config.toml
n_layer = 18
d_shared_expert = 128
normalize_top_k = false
n_kv_head = 2
norm_place = "pre"
rope_fraction = 0.5
init_std_up = 0.0204
init_out_by_depth = true
beta1 = 0.95
final_lr_fraction = 0.0
seq_len = 512
dataset = "wikipedia_en"
Below are experts of layer 13 (counted from 0) of a mixture-of-experts language model. Rows are named up (a neuron's input weights, with its number) and show model dimensions 128-191. Each number is 128 + 32 x the weight over its row's rms, rounded and kept within 0 to 255. Numbers have three digits each.
Before each expert's rows: a language model's description of what the expert responds to; "comes after" lists some tokens at least twice as common just before its tokens as in all text. This comes from a sample of Wikipedia text that the model never trained on. Tokens count by the router's weight.

# expert 23
It responds to: Year and number digits. Leading digits of years and numbers in dates, tables and coordinates, such as 198 in 1983, 202 in 2021, and table row numbers.
comes after: "| ", "(", ",", ".", "–", "in "
up0:127231167230131156187151138153090140172108121140089135131114109085116102151153133141141074130140158129120124183169179148156127111172135170104166151190147141090106100132135135105105129085131106
up1:076147133186143068131156087112086179178076134146116065172155082149118156072065182158130145107196172065090147121103072138064114109098109058124078141132141143092098072142128083146176148061095112
up2:094146211178098079127101149114128079181105108129180117150116136125200106122126117147089155065131145154121165135144216123132160138130063104162172158171105122150130182113181100119134133173124150
up3:187112162076105134125083128073093115177133152105133120164109196136200122098099105133044138096179104090120142113141159129126121129094115150141112118117101153174125156041106139124111073081128098
up4:135091131128180121106157138093143131092161158132122131110146123166121134234166183106102086066132181100199097112157123132100127131138132090084143169070143206080156097153154155163081084088101059
up5:150142051118104144115122123135118126159126118120110163153189149147189084142168157082144132091130137123141077081161170141153144170118140092080145061154115121141081146115151131163183142118128091
up6:099096164111112171090099153136145109154183055140068141119075116163052102168154125107082128166051159123177117140127150131079157076098158075088181157069108176075143071188186157143104155142148128
up7:134079176125136176119113139100130139164151131144146149142130095082080078113062120159170129103108169197134148108127060122127132119104138161128192161119148097133152083139159146151127128145109141
up8:096140143087153110085122083103144075126073070080168124135119125171113143147141150117029116143162183055105131102070161081101109106137093087176145172135153099089087124121166155111127145092121137
up9:103128112167153119120101186152169175145104130079110149079174120114113137139126094131109120112109172112187180110139112061138195059204132182154094142073151117174186147081116117182160119138118136
up10:165126111160122137151085118197185169169147089125150149139120150129127134138081117129163174132105140039189147151130128164101108120144126120116151137151142113122150086149129164081099101142156162
up11:132117129180123151152105169107172074121099151072141161218145110090112184162106144145180104101082136124096119157175163197098145100126107154101125104077052132152091160166138160097133147134103097
up12:086077121146149097115135106139108085095140101183076036119152131135123122184144143124222151130134112122123115124178097165107124078153101095116164099164097192178071133137179192089153117122105122
up13:206087152140157137173076106169079078131121091142144081167118112131190146165115146153130152111166059088088124161120145153114085151131055101162129126165136129152149184077115103168161073107110127
up14:120143170082119172089167114154133137146163059125137103233064081132079197114141109169028124154155100120102133121145161179159124149136123114075110177124136113119123098179180118112155145203089150
up15:101165159147095137098120154080090119178099104168168103142171097126169091106092096131149108078073173121136133165129138118077119154108122088148131204138163124093157097085168115128088163116162131
up16:182148080089110137135159135129136160092162130031121151106173115141143137136171156124075152147151157124090096205088091132154129136111160150121085170165162180114110076107094149155163159122080139
up17:149093144126191116106133160173099113119158086051111069137132121144189187156099125143212108170148095075101130101110147157105119143145109100080147130124186163144138121112180131123128214122147144
up18:124079188105091117169118159210135105093139173134162069046088135177188062137150100113112133125116187148138145134137142105083073154099119128112134113168120102109181133145177116094149142131163143
up19:135124123086141142116060074204160118203123119130127175122162189175196149107094123136135109159058127116149145178096188157177084128135096133104129143150165123182101156154116113060136187139107122

# expert 36
It responds to: Country and currency prefixes. Place and country tokens like US, United and China, especially before currency amounts in box-office tables, such as US$7,665.
comes after: "| ", "the ", ", ", "; ", ": ", "("
up2:080121123098125079111126138138167096136076133125170164106115082077100134079142167097119111112094150129148184124128122122098091153150167081116043157110055118172141100138154109123174137125134134
up3:111109106098103135149175106090181159120121190140152147077118065102109086151162205110084134178139117125158091125146122156135186042119175091090120111105116137165119124154167152152163126094117126
up4:120074101116152160128126138183083112132110076095116117094127180025078132119126197205115119119128151146174186161140205104099119105109213099127164089084171118137130169155144111128132094119143091
up5:098151194113160072072112136127167128197129144123155145145150113129103122124102103133153148142141153176124132082119106125081114097125189142068120138129143099134151124112140173117091168099106214
up6:111152191170115035170110122138114132087121113116139150125155117197125121120106098193180115141102132111097157193123152103137125149113191151101092144125132120118113132161133163126135125120123151
up7:136134121094155133125182133125098097143067110109103166173098131082130158140133112146138107117103124094155144138087165122114127136113086078151139136096114174174127218131088168080091165142164099
up8:138124162158151118179081165137207139150135161098115097114113090117149075140094138112142102137189160125162120136114065138121153143110173157137126187152136156161155142115104134160156097164136086
up9:092181135147127149129153121134121151099097131140135072123094100114099121120123129123115179121118145099135150162167146119145073141112141117183108106105164159178170135084181103169159071156114173
up10:158133137148162126141133160150144127129123146132112083141145126093121084124141096151178120145133160123110071115175119181143150089097078186127169099154111120113129143127212170099123022158131134
up11:093131113105162102133132108138134116133094143086059180156123153198124103087083114125183100143091187166165144184122134100126128117142084071056136168152070132089106097128158120085128144091112144
up12:156122143123097093092129143133130113139136153152089150120098155155150150148148075093154110149114063131126100093157097134109076133146136132184202110119216086143147133115131114135087092175174147
up13:159117150178168083121163107107072204078145109118129069153155107046129147078175095123123125097144101090129100123085155111165076107190105121140157152172135112133083144135134079117055135145060172
up14:150095123148087080178135206131125134113161120165144082102189065145104089111095089118181130105127153087136161153108102134069140148161134177113082118251122102157129119134140150096119163125123131
up15:084169128090177138158155107153105200147102075128101122147105125124168150100137141085172130077108107094111127131092089178106154099132107115076113149135178116145131114211082113079096118126133150
up16:041183120172148132057114117112113118164128106217093075151171136101153101072108138143127171126135063105167134072135202125131110189103163162169130140107212164131090164147120152147125147099120165
up17:152184156173107103092172134152120156146158113147101157124115161092143156114106149136100132132098171101147157121096166166101119131140109134091129104125145154125156109097107123077100198140095113
up18:148172144102193138117141092165097114118085103113055106140138151089119121158204164112130142171120141221143119123128119139105147146171132143107115151109144107138105162113129150132151113119163119
up19:098097088218130202147147084103107081102100106141130131082175153175153181143180172168103091124158158107091111173079109180132162041088187117127144165121158154164119118120161182094138200109062138
up20:120162121203131121213083109202176119126093133081060111135132147159099142120177108141139178123194115165135126101164113112099134093147114101136124118142106124098128161130096068170119121097143106
up21:159142037161159159146140175161132119125150107103177112102084142117134160151129189140106086084031123082126137108143149128102103125138120191133130092130156124117096144107124082109106142081119164

# expert 28
It responds to: Table pipes and markup. Table cell pipes, especially at the start of header rows, plus LaTeX backslashes, braces and astronomy tables, such as "| No. overall", "$\".
comes after: " ", "\n", "\n\n", "Candidate ", "Party ", "Votes "
up0:069164159106173120122138151074155095111088108165166075088082160125167084132074130088140166109076127139126101081114146130142096158123147098150141132132155061073109080087117120131150166120139110
up1:127182108138138169164162116150133133113149042119104149091076166160097142119110121113143153142130126131096142087148122140131132054111132104212098148179101152139115138131109107164128144139163170
up2:125137135061109115082081096193132120137104171116145090113147107129061162092157112130117108104147137080128154089175127150121138113153117090126167088121142121166120177156202082162077138115169121
up3:107158136134088124151158158145098145127120136065050165107162092150114172138106128120145161102113111141126178101062164082153159130168116162107094103148084184161116158089138158091061119070161097
up4:132113116084131116128141083166153046158164115073152110146122107194151121040142167154143079097126091085131150153105137106185105092102149111088128143091106086152151092148141109150170150102169129
up5:151086155107068155181185037146092130131119130122140181083084067132139139058121129110091181109100149141133106134075160085160124105091110127180136097112126142206124149160098128099107117116065171
up6:102101161189171171148107127171180193092165196124121173094119119143097148106072176114084141112139072129091135144140106115129125125110144096133139155095101206170132059148130138094110086111181166
up7:123135103147159142156154134145114130137120209097083138099129113145109173176136089068103102107161188072171169161064149091113163115187149124122098105107127101127162066161109067081132134131148106
up8:150099127080204139124143128118097104124136129132108104111167135091134120180171095086150131050159140181127133137131148121115141080113068095148107181099099086138113138101128125122106064109101093
up9:098113130104098181179102102082090150142134109207105132157110125149061142128195110116175110047132180140145053114126146070101100117117128209062170141136142107102092117082111147118145073147152153
up10:074139132151082157109142121086048193115100054070136106135154100164117131120153094069116042107133141110126144111173104075155182099118138090130162156114154122127112141127095124092152106136062154
up11:158181137147113099119182163087164087062165174092089164152145126093146077169139130158093098106203140136153107133096117163094148140170107179110107133138125116198182130121093079090090194055177181
up12:137129077163085118107136179097063080142142125090142181142111112176088117103078174116174122156161075096169138137146186095107113111163151137102082194144056167080105134239157136141139124170148180
up13:094099099122121131089066112133143086150094141125127177129147101075155103164179140112102134123068167106137173164150120139159111124121122097111127109150217152124075090141145088096141157143084149
up14:094152124020098157135118130093102165096098113127167224180137107153135151127051115117087143058122162134090096170063180083112150144101091170149153159124101172150110119155126093098112140133115096
up15:124100164168061124074124111161122127115120138135019098082191142161112169203096115137143089104144161125148147123158126088174178168136109103195115130147110096150062094139125131114087110079087212
up16:099210137120142111162176158115182138180159169124157086133123118148187161111096124160081144130166130118128068189155160092084128174185192147132174206130117113121104105098189100176060120128092127
up17:161095137170104119138154148104129146121137103153145143117079148044048189113149128096149116074044127089190135113109159130081080176170087128080113176056151077118124106171130113179135156155098166
up18:157113100123094162096087138121166097178123161126066110124128144144099091095150115128129164130126107111143118111179097088104139130148083207128136124098160151138134130109086120034077131152183125
up19:137136124198194098116154133142163119143114084178153127074139094160144142112078096126097085079167068137175214131055154111193118176154107087118149103130131172109108165123132134106140101124152163

# expert 16
It responds to: Word-initial pieces in prose. First pieces of ordinary words in narrative prose, typically after "a", "to" or "the", such as cl-ouds, sc-uffles, inter-, cont-.
comes after: "a ", "to ", "and ", "the ", "of ", "his "
up0:151107142167148171110162128156172112154169100149164132197130154062065096130143138123133125135185106117150158151184134169080164086058091159194138129105135142128123133123178171081080147131117131
up1:137112082083152139120099150078150198148106143185161159116154193204170173131158180121134199073100134149110095123082103153151146156158139114160097151129107120086126085145131105136066107118183092
up2:104093149144104145226127092136141159122112110127089111187117121128152133182172153104148137164122109139141067100108161134119121134118158145146127087151106182142182114057173142159124105092137141
up3:102103176146118182119147141068126119179153095111115202149175132182144127154111151122129136101150149087139111116172132073103092084182121132051118155131172167147175089158076114143142129169081124
up4:111185136150038163183102124173170048071130140160161174108096136140101157147156096110129149061158136132163111108157136136155116093108155126115173130115109094088105159127177119134089110113112122
up5:140111133186144123137126150144140123194069146138122154154144130146096145169242118134090070118141146152113145180174121117166140152119123130153099120169070065094081150082132153181164133125162077
up6:159101160120213111083121084117135131154161098127140161133136139123194126149155098058185114150107134160166145157161127176117126177090077175121156129109041133143078126143110143123141066078112155
up7:159141109099058074142181139148142109123122098156168151100148114187208135093138143165111155130083087182149162109127141103118082158165127184103123161189103116108112088172100141143105091184089101
up8:167141140088123145132086132132128136130104157137149115108165149122150094102128102122139131144143140162127210176092104069097175197109119163110159159141102131094092168096138109128121077174160117
up9:067117171216159131123112070100129116170152126144072144191135097111172084152110171115148128098194152136192134081123167111164091108103146118100181209114106099138109144164124098136120126151134073
up10:167135144140135128140182175127091130089117127116103159107136185122097132147143147123119173113180125140136087161156118088125088137116101116099122169142152069060117123090094151088165132119095150
up11:089104077156130166134086080113172055135087140166201111119149157167137171069134069129202099138073090111149130134058172096141116145103138082117119133148154062158111108165127165101148153127125105
up12:139160089187137158119179128143118109117177126118144149087123160057187167118149124092079135062178137134161051113195154161082170079149115171175108113128118162182121132145169154134106124172173087
up13:126032114084198133149074182130110129080126114103199113160084085143140119146174161126101148177091125161091110155117175087129144147142125108088124164177143053164083039166161149054147144223127161
up14:111125109123116119166193111129149233149093116139137118214144101133171116121080125105148073111107103128148096125109170111121137112168127073098163141109056094135101113119161176127129103150091163
up15:112094113125075132099173111084064127117121133138155144131098119104084119169154104123115158079116084080145168049086105146116123117120102140086098173118122158091073201178093148044149110131143121
up16:169101157175137111182175118162130143114112136153075118112147140094179128189141160117104108100154154198165143136088151139111119108120105140172132104121104129110101116112121097109084210181086117
up17:068138132109080148113113085125104149158132100142121128149158139125160120189130111132147049126141120111151102075112113133157149120112139084131140080123062097131210083208106135113135140139103170
up18:131114066099161127171086159120196143139111173130107140136134117142108144125157134092143078107123105108120164140099134156126168098149121068123175091079106155094126146133107172116135127183098122
up19:196075128138155105142121181151101136149115111154122131164084063163130064068167157139135138150144129063127118097117145174133173134131119114097125176114103119132142041157136123161075147214132127

# expert 2
It responds to: Name-internal word pieces. Middle pieces of proper names and foreign words, often Germanic, with umlauts and syllables like ach, itz, Sch; e.g. Mort, Maudsley.
comes after: "M", "m", "R", "S", "D", "W"
up2:160107093118099125157128144127113152156108096184126121115073121067115078118096110191158148103154166163124118137056118134096120139152172139053111152090091154106084102086115147120145105095112124
up3:106085084148106191121120126130125144149118116174137132102155141092158088111132161127106125188120161156156145131137110116155092116158228108081104183159060190092065138115187142143128187097144167
up4:142104179144121156118078187145118112150181153131098127112107148156110132157168142108154172111165089140074198160178113123079113188116138116124136100098019121052175108129118128148154161135115111
up5:102156175084098133130119125133097111104104131108166109154132171154138137146068178122091147133113129060124071108163123150084107104083137159152151200132155137127192120129056170117140175138127094
up6:144149093138146174086110109094101125155092140140092117099151154167227051160166174080177090139129184187148134140097090135098132075171136115141093174137119107153190115149141146167152112100097101
up7:091193136073108132136150132165144113195165149154148111184097133162138175160130156108080170109135192112092150101149151109116140054187179105157075106158102082109076108104143172116098083106140107
up8:159071144141112110145119056203132158118124075134127175136137169134219173145131146139084171073205132082149067100086111114117136072182114055142113107092095145098145096119110169131131105127140138
up9:097148111088135139125148142117137143107132074154162065162063102104137084175164131106153134112095109074104153079139154169126116184152067172105153133160150026163130142076123154117105062132055185
up10:131129124155139188127149146184098150131118119155146152102155111113104189142135123116153112125128145125155134164138149137113061105130128146091156144126138195109111151147103172128140145129107157
up11:057104189088108174108133228130124139155148197078147163113136085137123187104103106121113171100128135098165126120170122164090128228070118085115148190163153123163180164136132157131158112087119142
up12:105151186120148166113170128128134076115147112126100157130064230179124122142110145148216130142118099108171114180207059120122131157115109076146160090069145145109136096172203134123122107127115138
up13:179116104166160094208104209111139145101112148138141179145093142151096099105180080072169137106173157165150121058115113127102120077150146130129161121171064061146117116130107117163145146118144075
up14:157102100101137130090176117131174157186157159149159146140161168085147143173131137156161126069211152148156128156073196126042125175083138153120090180104126178163091129185131173145109162120105100
up15:142113117170129184121138148135112159099146118112140187153150105114109143096108151131162140126147159104053208180206103171105176121102143090184098141186112146136156152169127085067144065065128093
up16:128112097083184146161111130188134086143186130184152108165111156109125132076127191185108153129173148123087137125072096173103097079131104104114117091151081116169112190111117158153109069160076135
up17:138108094095128147124104149114144111121096070133177116104085124084103157153122166110126129121154065170107113155089117070111139166069157148131134165093103066120160132047129119114111146068122168
up18:180136106122151130102067074118140111173130097082161118129120167162093099112108134105199117144125174212102128124100111138069137153109136104138171126148128121180165194160146168125101140099117145
up19:127137123107139109120115171139149127132093092142155113153116123134129166122093149125183176133158134191101125149100063138122130123127135109064059159112152138182153152145108171090135108123093158
up20:123111105124158117151144151134166129163111074145106128210139145188174119151079129106104120156177103096096199099168112099109177133132106112143045098134150124158125119095145161109132143190130158
up21:168177124138096152116108139085169084107143120114154085171130135109094113125139140105073131102133113121163134139151130188142093181091153141105146171068128166061193176197135100106159121109080134

# expert 35
It responds to: Infobox and list markup. Dashes opening infobox or list lines, table pipes, and coordinate symbols like °, ′, ″, as in "- Height:" and "13°00′N".
comes after: "\n", " ", "0 ", "Coordinates", "6 ", "— "
up5:080111166097119081099141145085092035121098087131069163178120111088128157057113073092117148121092121097147150141163110115149109151075193122130080159149114106174035106122197107116161126157060141
up6:130145176118170087108080176100092119149160122141141163111131139114159118172146081082124118148104120154132114137131153144124150077129098141125129139128136147130170043157108103121102119067156106
up7:186106118186181147063112075168089139146185176157154075136140153141144110071085104141184166098152160132144120172114151167137191111159135112115114094099119116221094085137146105120160131113180086
up8:139171083154147148105116135164143117123108074146120101096160186155160192118124199119104077140109147154151116154093121121159096080141116124154119123151133110108085076110158158142144142151117105
up9:147102106128131130106105094192135116158099090125103133131137110082099123164134203079119128137162164086122162167164192126131097108140090125142120132144069184130158165075128150132049131081132123
up10:108159094099138163084125099165091133116199142167185103122056105149113144130113180099126100151134093057139084172191161104121102125117114165198131122132155170160124078093197126145087130092125120
up11:115167130125152156094107121139091102116095170068129164142109160177163095107095144139153072166097078112138140145146139123161118095118105074062088128155157087049126146110129115158158153133156059
up12:095107211120177176187185129097169147110105149126155140153123096131088137090109172143156087145141176117106128149128140108131119162093136097102074104133152144116147133076144108110109099165074119
up13:048153138051199106084162113085063108128117122112091111174120116162143085115081093143138128143131184165150189134092145118127071110131153117102147057119112111085096126096112102113141119156167121
up14:137125123133103077092074148130135106164103138149076138142097116113099118092182069109136204140145124145094045091163104069158111163161178088137173080107118165176141132098146138062093138115161145
up15:170134156152150076117138111125102113136154115194093139183128120071177138149104126043156164157158170122133135083145134112198143128120195164204184066140149117134126151141210097129179126092171126
up16:103102133064110100129097117167135106146069107062134198130111100064126126136121087186077159092151147112186151157117126087120142128130165127157145101145067149100109175094111117101126056185175137
up17:107187120139127122093147163092134110184132110128145168134061103099151102127091132096173135167136162128100078170077096192099197095179135144134208121194144131162172116105104139103147160140113100
up18:065137132104150140145110125102156144145108091163129078138106139047133130080110091118146153129140097134138146076152156093096150152172125145163129155144076177158151074115045138146154165138090104
up19:122112168144160144134123181123108082148088123138147161131093170072114064139086146154148119067154125139099113121139139139102143122180116131118111148129197172121152128116077090136099133103096111
up20:147099201135134104164218128124176134196135116158122081151101121136188149082108116120119102131136121174110133152112169157137095145158078133109138084103062134165095147171138145080167154102102156
up21:141131114138104113167155161117119123099115110126088152127151146158112137177120080054113079129172123153232170107153117151174085135121134100143157155153146117108163062140130122148118141079165129
up22:100157147186213176115144075156127114162141122095071174166092088063115077086133161148157127117144135094123130107118127132171125123085081111144123069146100080071138118145136139090175136142124103
up23:096093143096119178160143147051105129116110158136139093113073179149131076126054132132131160156159179072149116077129112183129138183119124161106097135121154161165136122136126143159085164104104095
up24:120080123177153110121096134072104073151141142156148163136121126082128156150123116169102155160120118155158171168113120173161142171108141106145159168127203147110152134171131144114075097101119177

# expert 25
It responds to: Line breaks in lists. Line breaks ending lines in infobox-style dash lists and tables, plus number cells, field labels like Born and Genus, and markdown table separators.
comes after: "|", ")", "| ", ".", "201", ";"
up5:103135109156154106128145145110176145107074112182137165141117139119135094090145163149150177111144110197144178107116134113075125096075100178165109064110191109178132166180157136076107087101103121
up6:083131078109098138104135189119148114158128149124141145087083139163108100127147135171091112102133116115140069192079144110134158092205093155141173160142122120140129072137062150136090081122088202
up7:100186092153104119143120089140100110132078089116127138112094125147150092142124153182142128145148169129184186162114133136116106121095185144145093106081103168162163110251172154173067086125095092
up8:197160137125112105164132158109122142151126109170159185145134138175156146121105141103082102141170113125129157105182165140108146123128091193141153092141141117101138150167109122170096131167091110
up9:077146115131132130095092140147217101140121174150160192137112126172091163124119127090133119115161144150091110085125074161145120110127119126143152128172111080075107104121159112172083151098061157
up10:144097167138141139176152138145060104157135161152150094107165072191122136115088109126187113164115107126110120121099138083163200143123139135123142094118112089207212211093151115194149057163151126
up11:101189148048097088165133153109151120115121141103124077111133179144149133124146069085136142179106143181083135113118153154128113096051155170102147128099099118153127055118084154161146132081121157
up12:183124182157118167091110132155128112060138099131136153143104104121143110067174125161166119160132124142144097129113128148131173141088150151136140108106128171159094135117124207120148148152132174
up13:115124222071153092126107165145132088160080128116125192142127109114125147114105158138134167138098146148144116073158196129122148102109116138116152130047079103101132078106129125189090123161157146
up14:131152066163132128128110148114198094173102159083163177110139144133123187119117103150091131169133066106140142125093132109187150133137116133105148110144090110110087087087152129124096125140137122
up15:095177136168100149070130092164133113123084160172129155085177155130095115112122112171148157078129156076137118072142111197167140084091180149159127086154135195126091148169112161133103147098141106
up16:162073126117161122174116089119114165162143168151114141172126130130092189157125167112095071125092107098129140139084128134107104091176152117088115128123156136216123157141145138090105114135107158
up17:152140080110069071120146094120059075124197189104159170125144141091147195168097100122060135131075156153149188165134063119133127110124141173147132129139127145153105131060160152086107115132070143
up18:197146119131100141159099174105080126166104101150169128126182109096105155170177139179165098112144121112134150111172165177104106142020161104118134109107123130186127122173137142124100132108173115
up19:159108146070146180077088126102142100129104125067139162120174115139121092110108174166095148131147139129120125109108132108164160096165167134144150169170179097162112162099150122136050189137168158
up20:120058111175149186091131132115125167096048213160094072120090105101174100101140132123100166113099135153155135136148158115107134109149126186120100110128141164123152095143138139131119117105077075
up21:160144111217227071133104094104071133163093090124163113144222166094080130142138124142172107098119124115150198146145180155146110100084173164124123106096125164070155163174151126120142098121146087
up22:159090165112135177111107099103094145114167123085179121144154153154140112102085130154093136097148150092144116184099096150128116125182094109184113155108141087113164125116106162110123060105076185
up23:142133110115078156141152144115129062163084150116135063143078116146138124114171129137182105086117133106113193156110129135141169153147157152154128154141174123076162089130194149136076108173139112
up24:169115095158114116223084190192101069098176089108097133080156174163129188113090134127097121100108094094132142127127150171162143112136122164104116164121100101089131119109142130062131131111130145

# expert 8
It responds to: Connective prose words. Nouns and discourse words opening a phrase in running prose, often before "of" or "to", such as According, However, part of, reasons.
comes after: "the ", "a ", ". ", "The ", "is ", "as "
up5:110079140145125182104111117102199095148142162061072101174154135130098093158105141129103134131134146115135113117131098138159097183062129108138132077150055157065102078128176109153139143125133120
up6:137115130098140099129102085101082103154118006137143127118141146163167156136158130116100173118168078140201132174124080114139132145152159119134186153160149138173107144128146105123114118121141108
up7:176187126140074166164132121191098131193109104160113125102132113153098074152078128161115125092120144122116143179172106107158094127152152097168099091156126103124072106171125119117133126085118192
up8:041154176100086078126099115150140109108104090135105102125147117138094098097120085147183156203151167123125105161084136184122080159215166121205110189100135173113180084130095113115153138142137089
up9:114125115144035145205122144105180103181163080068064149133093110111147135151100136145070183168169130152151175157109144076111097138093140126119109048121119113143111154161111100134102113106127126
up10:159126126117152078160119117158150069104163125161095152154151144112142093147116126153135089115085138176122081125130144150116160061121162134103158125178174159138097122149165120093109136153033146
up11:146131208141159129164095123129110056138144121164199110192167170164149138107120122176201124069106133136118167117116085129114147087104180139096095163160073170083161110104133146135143114112142180
up12:082094199112125095156086071123167122165113156140140152147114204146063136169021125161132138128118093137115142079132139105106069098120163107152145160118083162154122166119160111101105084125133151
up13:107072174127142128118074148073120157114131123140184125143174127150133113094139142113165188135125080040142119154165138176111102147091130151066109227159092169150172150153124112126113169129139133
up14:121128170125102136174103201138127110146117099073131114123052097091127134170154091117127098123161126096066122167121078119110143156107132076161124192141123156087127108098076160079187137149131117
up15:167106127174140114096120120162091127092078205091136138162143107176124085136085117136100147125124105149125151172132139122164116134057140116126111125167148119116157137130116131165144079125111123
up16:122101089116191210124096111189169192132149162108134095133133116130186103103131118137118121141059112136182112144116185128186164146109080076120125147115170171163115129128156110118120104073076127
up17:148149137122080202199106151166133095101144140097098135171087111129181124120137126087143130143149144172129131149077197093148067098175137106112120110134154097163122043070138099167092148140130143
up18:178095157157158127169175115112137130167156173149167094126125123181148124098078139086038096133145112115091103137112159154130104138112166101088127122141111173102109156111151135087119153180089087
up19:127145127077079188114105131198092094168114102163152114130119137136135184151117114083116124077109158087121082130108110112116150153135188113110108154175153090136084126183148147071151095128124089
up20:077173148141140099140102114119134144134145114137090091152155187136138062187128160053178122139139191157133102150114095099133139112135174106125137084138087186131104086116114185170144133108056150
up21:125099072091086125162172150098115134073110122053131123162108084136102140136090155106102093148089059074144117143108120139138195077177086139175132179101195136140164183091126135152119168107084088
up22:099104128123146090108160203123060089090169065094156114162193120111179124105055101111061093141082151130158092118113123133123086097165171077103101153111132203107154107114139080162151129149152182
up23:109160101162148113120126131116147132103145182136127102151138122147146140126133192133158124114139140132151050086149132185118151205154132118085134126127143132090171066100088158110066093170105081
up24:128127087200129189172135139131132136116118125134101097117138098187102112081153121091098062112124123137228067160144121140058130167127099129058128149184152136113133152122120130139059124121116102

# expert 12
It responds to: Stat and infobox fields. Numbers, punctuation and field labels in sports tables and infoboxes, such as "Playing career", Apps, Votes, "(84 kg)".
comes after: "| ", "- ", "1", ".", "/ ", "2"
up0:063110141137118133146108173079108118141047156122095147189173126131103173100148095115093151143130184145130154169136154151141072181083137107084167133122093114138113155103169125166162111133121157
up1:118142112147133128155152151089098164111112117132106117141143182131185144111174139164105106111097141098142098139077041125119135171114102182168171124136113114058141113090156125145161109162158102
up2:160149123112112149121146143180102105131194132126119140165146106173208087116132131151117127118069096183139185146148167139152158079087192147151096100118155113179105153097097104083105099168110134
up3:107159135096119101159138163031123072138095128201114099160128169091135154100161165134083105076129167075136167148120157160136105098123112110096147134120125123128081157114160167111122160090125143
up4:101136149172114083046127106063093120114111157219116119103149121086136181154131084103125099087147153107137104134100100128084129074125137108091151115192176110162117070084127146064133134135139157
up5:095086171120077035137087152118136116079106109123143106116149101138107095069156108084100127156086113111135088098139098141183166198176079111076127087154171143103116129171088156120187194140161161
up6:123182124141134144182126107177133141155144067103075159092163119182111151172129154129153078180143123162103127142189108166134154111161152071090188197103145144166118157120129142104172107111041131
up7:074133095140173109097164146150173161120181198072106067190144113111118161119160118110093166124072131159178105159150186109096097136114052165133120108144119117158111076083100160154119059099091139
up8:143149137161147091127141116103189129116193103168167193149087146102097095111119141150143131094077119166118150107151095178140138134150134182161138106156158152080148137131101135092153155123159091
up9:112055146182141127106092111122077112122108167198151115130093164137106141119174130152141198117129175103084134097090140130125144179142137140154120153115074103186192153094111137089075181150098141
up10:125097083092081085156215164149134148143090072138160184107135113154099117130109135201100139124097147088073119074139183146091111133123087176071095168103153168161105104138161083115068136126112160
up11:065127143107171173097177132165074154111076084163131158125086121158108122132103106092090145115157069158121147210101154130171101110062112115162149106180121109129198154100106148143185136107176217
up12:075087136095126169095174147130111112157094163110101137139111130148172127150076123146147123167146153063090203147154131125167109151158136136132142055135140159089077152145163114171144068119111133
up13:104174158153097118135081160155148067077139168119117123084119101104152166152149084131128129203122098130150106081126124108129102130111099172116109134101114118158112119130097131142126170092129105
up14:113141111149092132125147141075123116162147093115068114143122159060081109168143148109183108124122101140094152117175120151140111121155053084085137088093144131100119122079152145152117104106121155
up15:125088107162198164089190166069139158091146124095101183100156123086071082175166119121144088079137162101130119119134126144090145172125136150052053098106156085139120131096075214181153106077153099
up16:137169182149122128098175126149059134147136090157136155163188155099095124102105146152107105138132140112152124097144144142146134151184120118103119120139129152101150147164138127149123104184090139
up17:074164069168122096152175131104121085146160141204130147167092117137098188186118175155098113141141115109126112128078124150101161094063094125139133168120165174135077130133120145097068117092112137
up18:198133126061109168095067107087118128135096194139157112094095083151087081135152172123162120102202136150135090217122099141116080080098135115133119134176131164078124109125098174194092125145110079
up19:078084171091153173155115173176160127042128199141075130087101127097133118173107160181056121151118146133111135111114200109135138142108152069136185195099099187050101164139145045126134107120099182